Below are experts of layer 6 (counted from 0) of a mixture-of-experts language model. Rows are named router (the router's row for the expert), up (a neuron's input weights, with its number) and show model dimensions 80-159. Each number is 128 + 24 x the weight over its row's rms, rounded and kept within 0 to 255.
Before each expert's rows: a language model's description of what the expert responds to; "gets" lists some tokens that make up at least twice as much of what it gets as of all text. This comes from a sample of Wikipedia text that the model never trained on. Tokens count by the router's weight.

# expert 4
Description: Abbreviation periods, quantifiers. Periods after abbreviations like No., Fig., Dip., plus closing parentheses, quote marks, paragraph breaks, and quantifiers such as each, every, any.
gets: ".", ")", "\n\n", " \"", "\"", " one"
router [131 137 147 124 137  74 131 135 142 147 114 117 114 120 126 110  94 140 134 119 137  89 134 141 159 132 154  91 135 102 114 172 136 121 126 149 138 114 155 159 142 109 113 162 146 163  71  97 140  86 180 164 165 158 137 103 183 103 122 104 101 113 135 131  85 100 104 156 139 137 105 137 132 161  97 142 179 113 103 157]
up0 [ 89 129 154 103 139 115 120 147 141 176 164 131 137 122 156 124 116 122 144 124 126 121 150 174 131  98 120 140 158 136 117 122 125 135 136 144 139 159 162 150 185  83 105 141 106 130 139 136 130 158 108 103 149 177 118 127 124 164 109 120 142 124 175 118  96 130 116  92 143 113  86 119 117  92 117 120 142 127  59 129]
up1 [127  89 137  94 150 115 175 116 122 101 101 179  71 140 127 114 118 133 139  65 134 119 114 131 149 156 169 139 126  96 143 147 134 145 116 145 153 112 155 112 156 147 136 131 110 102 172  85 105 186 139 136 111 145 112 115 132 145 146  98 118 106 118  96 143  98 112 133 135 101 155  91  99 136 114  97 180 101 145 109]
up2 [126 163 130 120 103 144 153 157 135 113 138 144 117 117 131 122 176 106 138 129 159 101 118 132 143 103 160 132 158 130  82 140 116 121 118 145 130 118 116 120 136  92 123 120 133 135 136 152 155 106 180 136  84 104 168 125  89 124  96 160 108 151 124 140 131 117 176  87 103 122 128 159 137 183 140 154 125 167 130 113]
up3 [169 123 159 113  98 157 124 124 135 115 104 148 144 160 128 177 131 143 150 111 136 151 147 119 115 142 115 154 156 127 137 131 115 125 126 152 158 144 107 150 158 109 125 117 128 130 133 140 106 112 115 100 125 182 111 128 132 138 122 111 161 141  75 141 140 155 135  97 114 103 131 133 141 135  98 116 130 162  96 129]
up4 [116 111 164  98 128 128 109 132  93 142  78 128 125 158 165 109 133 110  77 152  84 125 112 104  73 139  95 102 113 105 105 119  96 137 158 128 125 120 124 122 125 148 140 130 159 127 143 135 159 135 153 164 136 111 139 116 122 158 113 120 175 132 131 115 136  80  57 139  89 124 133  90  86 137 137 157 127 136 129 137]
up5 [138 144 128 114 119 104 146 152 112 117 111  64 137 131 150 133 142  92  93 112 125  98 134 113 139 115 111 113 132 127 117 150 121 112 152 153 121 145 136 180 149 137 100 117 132 115 122  99 144 168 190 135 139 169 146 140 117 111 141 154 111 129 158  92 113  90 118  98 147 119 144 150  83 169 122 141 123 109 115 148]
up6 [ 94 155 119 132 146 139 157 139 130 139 115 127 113 112 126 143 163 117 133  92  92 101  84 146 168 115 190  83 150 156 114 125 124 119 147 133  73 140 118 145 106  69 126 132 142 131 116 130 112 149 168 155 146 145 139 129 153 155  96 133 127 108 123 140 141 123 130 170 126  91 113  99  76 110 136 152 125 122  89 109]
up7 [148 130  89 117  66 135 115 124 143 146 130 156 154 120 120 144 148 145 145 137 124 117 172 117 115 155 167 121 100 142 134 109 128 113 142 158 155 155 107 151 126 109 127 159 114 131  98 194 124 142 164 127 156 145 130 120 132  95 166 127  74 149 103 153 116  95 117 102 161 135  98 114 154 181 131 144 135 178 121 177]
up8 [103 112 114 106 186 117  59 138 137 132 109 148  98  95 105 111 114 151 144  93 123 144 126 116 160 139 157 172 121 106 153 142  89 113 114 127 128 146 161 115 131 137 145 111 147 145 129 135 115 101 126  88 137 137 135 165 168 139 130 143 159 100 119 135 132 104 151 166 104 157 116 103 121 178  87 125 141 139 106 100]
up9 [120  89 102 109 109 122 131 120 149 145 105 121 131  93 121 111 134 144 120 158 140 122 141 176 149 111 147 104 108 134 146 148 144 109 116 141  99 129 113 107 151 114 139 135 129  89 136 136 132 117 107  72 122 151 132 156  88 114 150 197  86 139 153 155  94 157 120 112 104 117 162 166 172  97 115 141 140 149  97 126]
up10 [124 112 102 110 143 145 117 158 136 103 113 110 133 110 150 101 115 122  98 106 139 110 124  91 125 164 120 115  60  95  92 165 101 119 165 120 103 161 148 145 148 125 136 105 165 106  96 166 139 121 134 112 118 135 149 137  97 139 119 130 140 129 118 179 118 128 124  97 152 151 145 152  71 165 117 102 144 123 113 147]
up11 [111 157 150  84 135 121 135 174 133 159 124  95 114 143 183 101  86 128 143 122 142  66 135  93 122 143 139 121 121 160 130 136 145 130 141 115 147 115 141 147 120 119 113 144 120 131 176 161 134 123 138 152 140 127 115 163 136 176 139  89 140 122 128 121 114 104 116 138 142  73 159 143 109 110 148 186 149 139 112 155]
up12 [138  98 117 107 141 114 110 108  81 126 146 130 122 136  95 100 127 156 120 125 203 127 150 143 137 133 128 165 130 117 103 131 146 147 111 109 155 136 168 121 153 126 111  99 117 158 121 106  93  99  70 160 148 169 158 123 107 120 144 122 114 137 141 119 139 159 106 127 189 161 125 139 155  93 122 150 173 120 140 145]
up13 [132 166 128 115 138 126 158 108 131 129  90 131 123 139 119 141 155 100  94 110  97 123  82 127 119 123 156 109 133 133 132 100 109 139 134 149 130 130 145 177 146  83 102 108 133 106 101  99 105  91 149 167 144 131 149 163 184 135 113 124 124 115 142 108 111 121 104 147 104  92  72 130 123 119 110 205 131 111 132 124]
up14 [ 90 141 143 114 104 133 161 148 160 115 156  99 124 143 113 106 156  99  82 156 108 118 145 116 178 118 148  75 103 141 119 163 101 117 139 136 108 152 120 112  96 128 144 124 148 111 130 137 155 140  92  95 125 139 133 117 118 135 119 164 100  87 112 140 138 121 105 101 160 179 114 130 145 146 170 119 141 130 107 103]
up15 [129 174 160 158 100 144 149 174 100 112 143  83 136 173 152 139 119 119 137 129 145 151  83 122 144 109 135 143 113  88  94  93 119 112 134 125 152  92 141 119 118 173 132 161 151 162 110 137 125 126 134 142 111  81 106 122 152 119 143 102 108 131 133 104  93 125 115 126 162 109  89 145 140 130 120 163 160 152  96 153]
up16 [113 130 114 117 140 115 131 129 116 160 114 176 140 116 161 125  93  94 155 130 113 122 121  91 130 154 161 141 115 135 144 136 148 126 113 127 129 171 146 161 104 128 122 171 122  95 106 148 130 165 162 124 164 144 128 106 157 130 142 139 124 135 146 125 101  91 149 110 111 139 102 115 129 143 148 133 138 144 164 144]
up17 [161 120 152 131 103  76 152 132 156 130 115 109 136  70 113 126 128 151 148 135 118 124 167 149 143 127 104 155 158 137 119 164 109 120 132 105 121 105 131 155 174 108 115 170 120 127 133 134 137 144 146 109 147 167 134 117  53 122 105 141  47 113 138 179 140 142  86 107 164 135 133 141  99 125  92 138 137 135 121 140]
up18 [111 158 134 124 112 101  97 139 174 134 143 140 181  79 163  80 105 120 147 129 121 136 117 136 120 131 171 150 161 137 116  98 140 120 100 135 157 146 113 122 117  86 103 113  94 131 156 147  72 109  80 152 131 141 134 127  92 119 143 161  88  99 120 134 113 131  98 120  64  96  99 158  96 102 156 139 146 117 138 126]
up19 [150  99 153 145 106 126 106 152  91 114 100 118  97 136  80 100 125 101 121 149 149  92 159  84 152 160 146 157 122 134 116 127 156 125 124 145 130 165 145 145 142 148 112  93 168 107 129 115 127 123 179 122  96 178 122 139 116 120  78 117  98 109  75 129 100 157 131 123 112 158  99 125 136 150  93  99 121 112 132 157]
up20 [124 140 135 127 141 122  74 134 130 118 108 136 129 122 138 135 142 123 134 125 129 100 106 112 170 106 148  77 131 124 122 131 164 145 150 116 163 157 115 119 145 133  78 146 135  86  95 130 121 148 142 150 153 113 120 144 188 158 154 112 100 119 127 169 140  98 121 125 159 189  76  98 124 125 104 159 141 138 107 146]
up21 [123 127 103 142 130 144 121 127 154 170  81 138 144 142 158  95  96 113 143 172 121 154  86 161 158 185  91  80 135 103 131 119 109 131 124 103 103 108 146 112 123 106 152 174 100 148 151  98 102 154 104 143 156 104 119  92 182 141 106 109 106 139 113 148  89 127  97 142 103 135 156 167 126  72 117 140 124 131 114 158]
up22 [143 177 129 120 110  96 149 106 124 165 104 141 137 154 135 123 112 161 116 125 129 107 156 157 172 123 143 114 112 130 121 111 139 119 153 116 126  94 113 159 145 142 153 177 133 130 124  98 111 125 142 168 149 135 152 116 205 147 142 132  87 109 154 133 145 146 107 138 124 103 137 132 139 154 135 183 122 108 123 136]
up23 [130 126 161 111 115 160  89 154 118 103 103 144 109 144 117 126 146 126 121 138 108 151 132 114 180 167 112 164 126 149 130 136 125 126 135 134 113 126 145 137  94 144 167 123 119 137 164 125 109 120 108 161 105 113 100 119 119 131  67 145 163 139 129 125 132 140 112 105 134 167 110 118 121 147 150 157 143 144 117 101]
up24 [175  91 135 123 105 127 115 149  94 142 133 169 142 127 165 130 153 166  92  83 124 111 148 125 142 135 152 111 114 154 148 128 138 132  79 139 124 102 147 142 138 138 166  88 106 135 147 120 101 138 134 115 114 146 116  74 103 166 122  93 124 110 107 144 139 116  66 157 108 114 140  85 130 132 119  89 118 132 173 122]
up25 [114 130 134  96 143 100 151 127 135 128 105  89 128 145 143 149  81 144 129  96 140 136  67 154 145 168 154 133 117  69 144 122 151 120 128 140 146 115 138  99 163 152 148 169 117 109 137 145 108 133 145 104 165  68  79 127 133 121 135 106 102 146 104 135 116 126 152 176 140 130 131  96 123 127 116 124 158 141 130 136]
up26 [134 155 126 165 133 147 138  92 110 148 108 134 132 131  87 100 128 115 106 122 141 143 132 141 139 149  93 153 102 138 128 169 160 128 130 131 161  84 173 138 139 146 128 123 110  91 148 114 136 140 132 172 125 139 154 147 151 105 117 145  96 121 132 136 144 137 141 127 111 111 128 128 128 129 114 148 125 138 124  93]
up27 [113 104 164 137 133  67 109 179 162 126 142  98  89 102 123 127 123 121 143 145 128 133 130 126 156 122 107 102 177 114 126 138 108 124 154 116 125 148 105 124 181  73  96 142 123 175 135 100 131 108 131 132 117 116 167  65 113 111 139 151  87 126 155 123 195 123  97 126 164 140 148 115  93 141 126 128 133 162  97 141]
up28 [159 125 133 139 133  84 116 178  79 137 127 103 130 171 101 136 149 140 117 147 111 125 136 193 124 138 161  81 118 127 118 144 141 133 139 123 121 109 172 116  83 112 137 139 117 113 103 113 129  99 142 152 109  89 123 102 128 123 106 180 144 114 119 119  76  87 113 173 171 103 111 127 174  63 172  98 138 106 123 109]
up29 [119 116 138 150 138 139 151 187 155 126  99 119 102 160 164  90  86 124 147 138 131 129 137 153 143 151 138 106 149 145 123 171 124 135 114 112 105 106 102 158 155 139 136 106 119 194 143 137 145 135 140 149 104 105 125 113 130 105 138 102 214 152  99 143 108 143 140 126 147  96  80 113  99 139 126 112 129 136 132 108]
up30 [123  95 142 119 113 152  98 138  82 126 142 133 117 109 103 156 110 140 113 138 136 117 131 140 170 111 159 116 134 150 145 129 139 161 132 154 141  93 136 102 166 118 136 163 129 122 131  76 152 121 133 157 111 105 114 163 130 120 129 130 112 146 117 145  92 133  99 114  85 150 184 155 159 139 131  84 139 116 161 153]
up31 [148  92 114 130 119 102  85 187  73 145 174 122 123 155 117 140 146 161 139 114 125 104 145 179 169 122 104 178 127 149 149 108 127 103  99 158 120  87 138 120 127 109 114 111 134 136 149 129 121 105 151 130 141 180 121  87 127  93  97 125 121 139 124  74 117 150 103 139 131  83 146 108  94 122 117 115 124 121 156 127]